config.yaml
d_expert: 224
init: "normal"
beta2: 0.95
weight_decay: 0.41
decay_fraction: 0.797
steps: 3521
Below are experts of layer 3 (counted from 0) of a mixture-of-experts language model. Rows are named router (the router's row for the expert), gate (a neuron's input weights, with its number), up (a neuron's input weights, with its number) and show model dimensions 64-127. Each number is 128 + 32 x the weight over its row's rms, rounded and kept within 0 to 255. Numbers have three digits each.
Before each expert's rows: "gets" lists some tokens that make up at least twice as much of what it gets as of all text. This comes from a sample of Wikipedia text that the model never trained on. Tokens count by the router's weight.

# expert 6
gets: "he ", "also ", "He ", "0", "u", "4"
router:102184161112143159106154120095132127133103096183128159154160067119170146156115160118123157178192139092163180158170110142113157118171141179165128137146143137100152173104143110115141128172131070
gate1:159123171112096146143113081172137183149095080174147035140166123164107100171157138059070143154084109062138141141122122118119096121199157149092082066162182130129169182107123066164129113097177187
up1:132132123104113149102128104151162166088168051178097053153093121166121120125128168153108073087121102099182128138140117156097120138182157140116182054160088150148091157107097138153132121122143164

# expert 21
gets: "that ", "in ", "it ", "which ", ", ", "part "
router:084191131150176132106108139118158136111114116165148162209176044110155150139172172083076165113152144123171187163166097137107162123137129138150149121130114156111139149114173089123160132172118096
gate0:087126143142108094175101130147142141102221136104080153095161158154149113130093122178172081123118120110145143185078097081160148139146175077084148086189122148136099180096094156156146152109115141
up0:158109074130140148104131089208123099148119104084133135082074111121077202165148121176148178134187121070111114123127162105100083116151144131102108147135163169127105126163090118166090188159122151

# expert 11
gets: "| ", "; ", "- ", "—; ", "%; ", "== "
router:092168123061131165078149130134134092110075117143147138158159069124170162206132164128109130136150170133119214166162110125122157116125153154134134139119113134061140157138144108059135137113129094
gate3:176085110119137069175140123134152187145095083151074173204098144111149074129146076152085122165100156136135140157155161117141099149121079134125123125137125187119127158096177122131144063116155143
up3:129137106151118096164120182071126154137101106145133159111132142069198140139186117169133088132134092184137096174156099081136077148145114113046067092171110130136085143108102118154149138124182069

# expert 14
gets: "re", "E", "un", "ex", "Al", "dis"
router:120120155088120162142129140084109189099146126139137136165153104166183132105130137083157147129108120171205185128099090146161122100211111114131164144114126123112144111132166128155175093137100107
gate1:100190096082117096178103097127157095105109133207113112099156130144125124148117110090174183129084156194161111144154146179175182081096145078116133130123104113137107063130135161167153062118109093
up1:185107135097126161066142115179128149117090158133134109160088117104114084146190158151087127110201119036102142145135131144088113105101111216146146069166173064096081132143137186130157150124149153

# expert 10
gets: "201", "200", "202", "199", "198", "197"
router:104128090092126143091138101106117157095087122165145160135150099149151129124095131077113144139160127144153213154122126153101154113140123132138146128160124084173155166100203097151137155177141057
gate4:066139098084126212146146105100147143108110102188166120105124172202111106138145139134160055142106109102093124114163068135181097095164135162159142083176129102087113109127118088128121101068138133
up4:145096124137126136132089079112106135143114137195086189086092118117171090122091125119128148142123094146147141152137132118115149087103129172113168094112102085103145086181133154118071198142114126

# expert 28
gets: ". ", "o ", "i ", "e ", "a ", "y "
router:054183122155119167102112138108145136123112137157151124182209089121126193143139163110082164201167137110180205144151110142154141132155137127156091145112135141165120124111159107136129103137138077
gate1:112132139125178147126153085168136101088132106090094111162203162088105124178114122129131121150148129147102090087139175129077150134148079164082138185133166130084160081164160162116141146162131123
up1:112155157160165143162130135111107104103125136101126140111109119157105067136173108110143144114131124125108139092133142117175109108131101132095082146057106110171126148085103176180138092168125102

# expert 3
gets: ", ", "| ", "The ", "he ", "In ", "the "
router:081148156110137158121176140103143129132122087154133138161132085131170131158150157102099175164164160091155168200148111128113132121158126178145121155140124163089139174073150111120140147152110049
gate3:146145115086125162173140116118173074118083089141097116076136109158079104190119116113131134112139189145101124107149132143123128137187120115135109115116109096121158118140131072130121141202119121
up3:160075152106131096140093128156093137104137081131112139106097122170195065130146057089172140102129109106107123067110155130114161130116129113154173185038096136094180120102126130107088135132087149

# expert 5
gets: "L", "S", "D", "B", "R", "H"
router:063143143122118166070130086094176151115109134130154156164131083079126119163128134079150153170129103157197149131076104162119104133159145161138152141132122166121128154127158153108167134176083108
gate4:117205077132179144097160153153142156120147112105116154176170165106169112099181094110125131159134149139162159138071146126176068120149109123119121102156153084077098087065115165117166190145130147
up4:121171070125131146092171131156132158160123121085132068137169144107130087117139069158137153107089135101124117104113143168169092113127125147137160092152151117037137086116117141115153153120127166

# expert 15
gets: ") ", "s ", "es ", "\" ", "ers ", "% "
router:097144165173130151115144128148111122125097120157145167166161088127129141123135152117106152137146181108193170162126080120132139137173129118141097185141097178131125117096145103143152137124119134
gate1:149155112152117159162139112158118162152096139101163124134140080132117115133159104112096104070139125089128079170085132102142108168167143083141109142205065135102147160172123144156128142082106186
up1:114164078128140114086116125167108087105165091138141081147150141098045154144110142177121122142096165087121137065191120155121100103152128131175168091088191116136123129185133151143082171116149123

# expert 1
gets: " ", "0 ", "1 ", "2 ", "3 ", "5 "
router:128180130142147141091131122091120108119129101119120133146167098120103163136137140087123148133155134114154252130093092119132151106191139108175126118145157094095128130115163117068119129139131090
gate3:101079132124154122110142098135141118167079113132174165144126081172141125101191108088132102090120117118159133096132212135142138098190138144116146125118117159084126154093151086114122150141166115
up3:114091127109162115178134138142149132150048131117153192131127105122122098165112103177098102132144086059141100154124156140161111147138155149131083101106135172157145064136127117170121134140150122

# expert 20
gets: "a ", "'", "an ", "his ", "b", "its "
router:115121138082163182097138152102140099120152135151179126207116079130142173130137172065113156155161161128219155151132114157154160141174119084168138171142145128147120164151175131101147161191103132
gate3:115110163109087143099112069145181197104103134178153147125092073169115113119173120139145078135114106165163137158186139116124143115131103193123153113196145129083127128139110123128169138192114138
up3:109131120254127156162174119162140117092123087117143111118162144128158212112110124150121183155102143108144128188055095137071079141100109155067132113114087201099166080137137141096116093099092119

# expert 12
gets: ".", "1", "2", ")", "3", "0"
router:117128120136170145142109117105123127093091086170138169147196099139170123103135181068093147137137132118158192128150099151084143121144134133167131132169107098096146184127159085187146131147135070
gate3:118100156113146128124128163116187098154148172142156122171136141167150120116089105119118115095074113135120090112081181113131154188118183090113117189107143165143122162043102111116149112133149134
up3:119110146128097123105166174142151094185149119065064133122139109140172115099105156148135173069178154035159148075053110112188101131076152171138110125139138130152123161165122209097156090121172152

# expert 7
gets: "ing ", "s ", "ed ", "al ", "er ", "ation "
router:084132194153105154124159158090104139127146103202130131165145080144168113107155168139074142158135162130232150123104113173142165145129132107143157144120127179125135098104173149155134122172138127
gate0:089160099104149144087133151128143173145157201054080138123183151062103156133113131120103125134153146099154188133126100085092095103104157207080160176080145088108107150096134087084118122135135113
up0:128067108123133115181099107180165092134190149080130121074079125114174088097157044166147132092135134170134105094145147180141123172153134140145204057134089093129166095168126153144152173114073150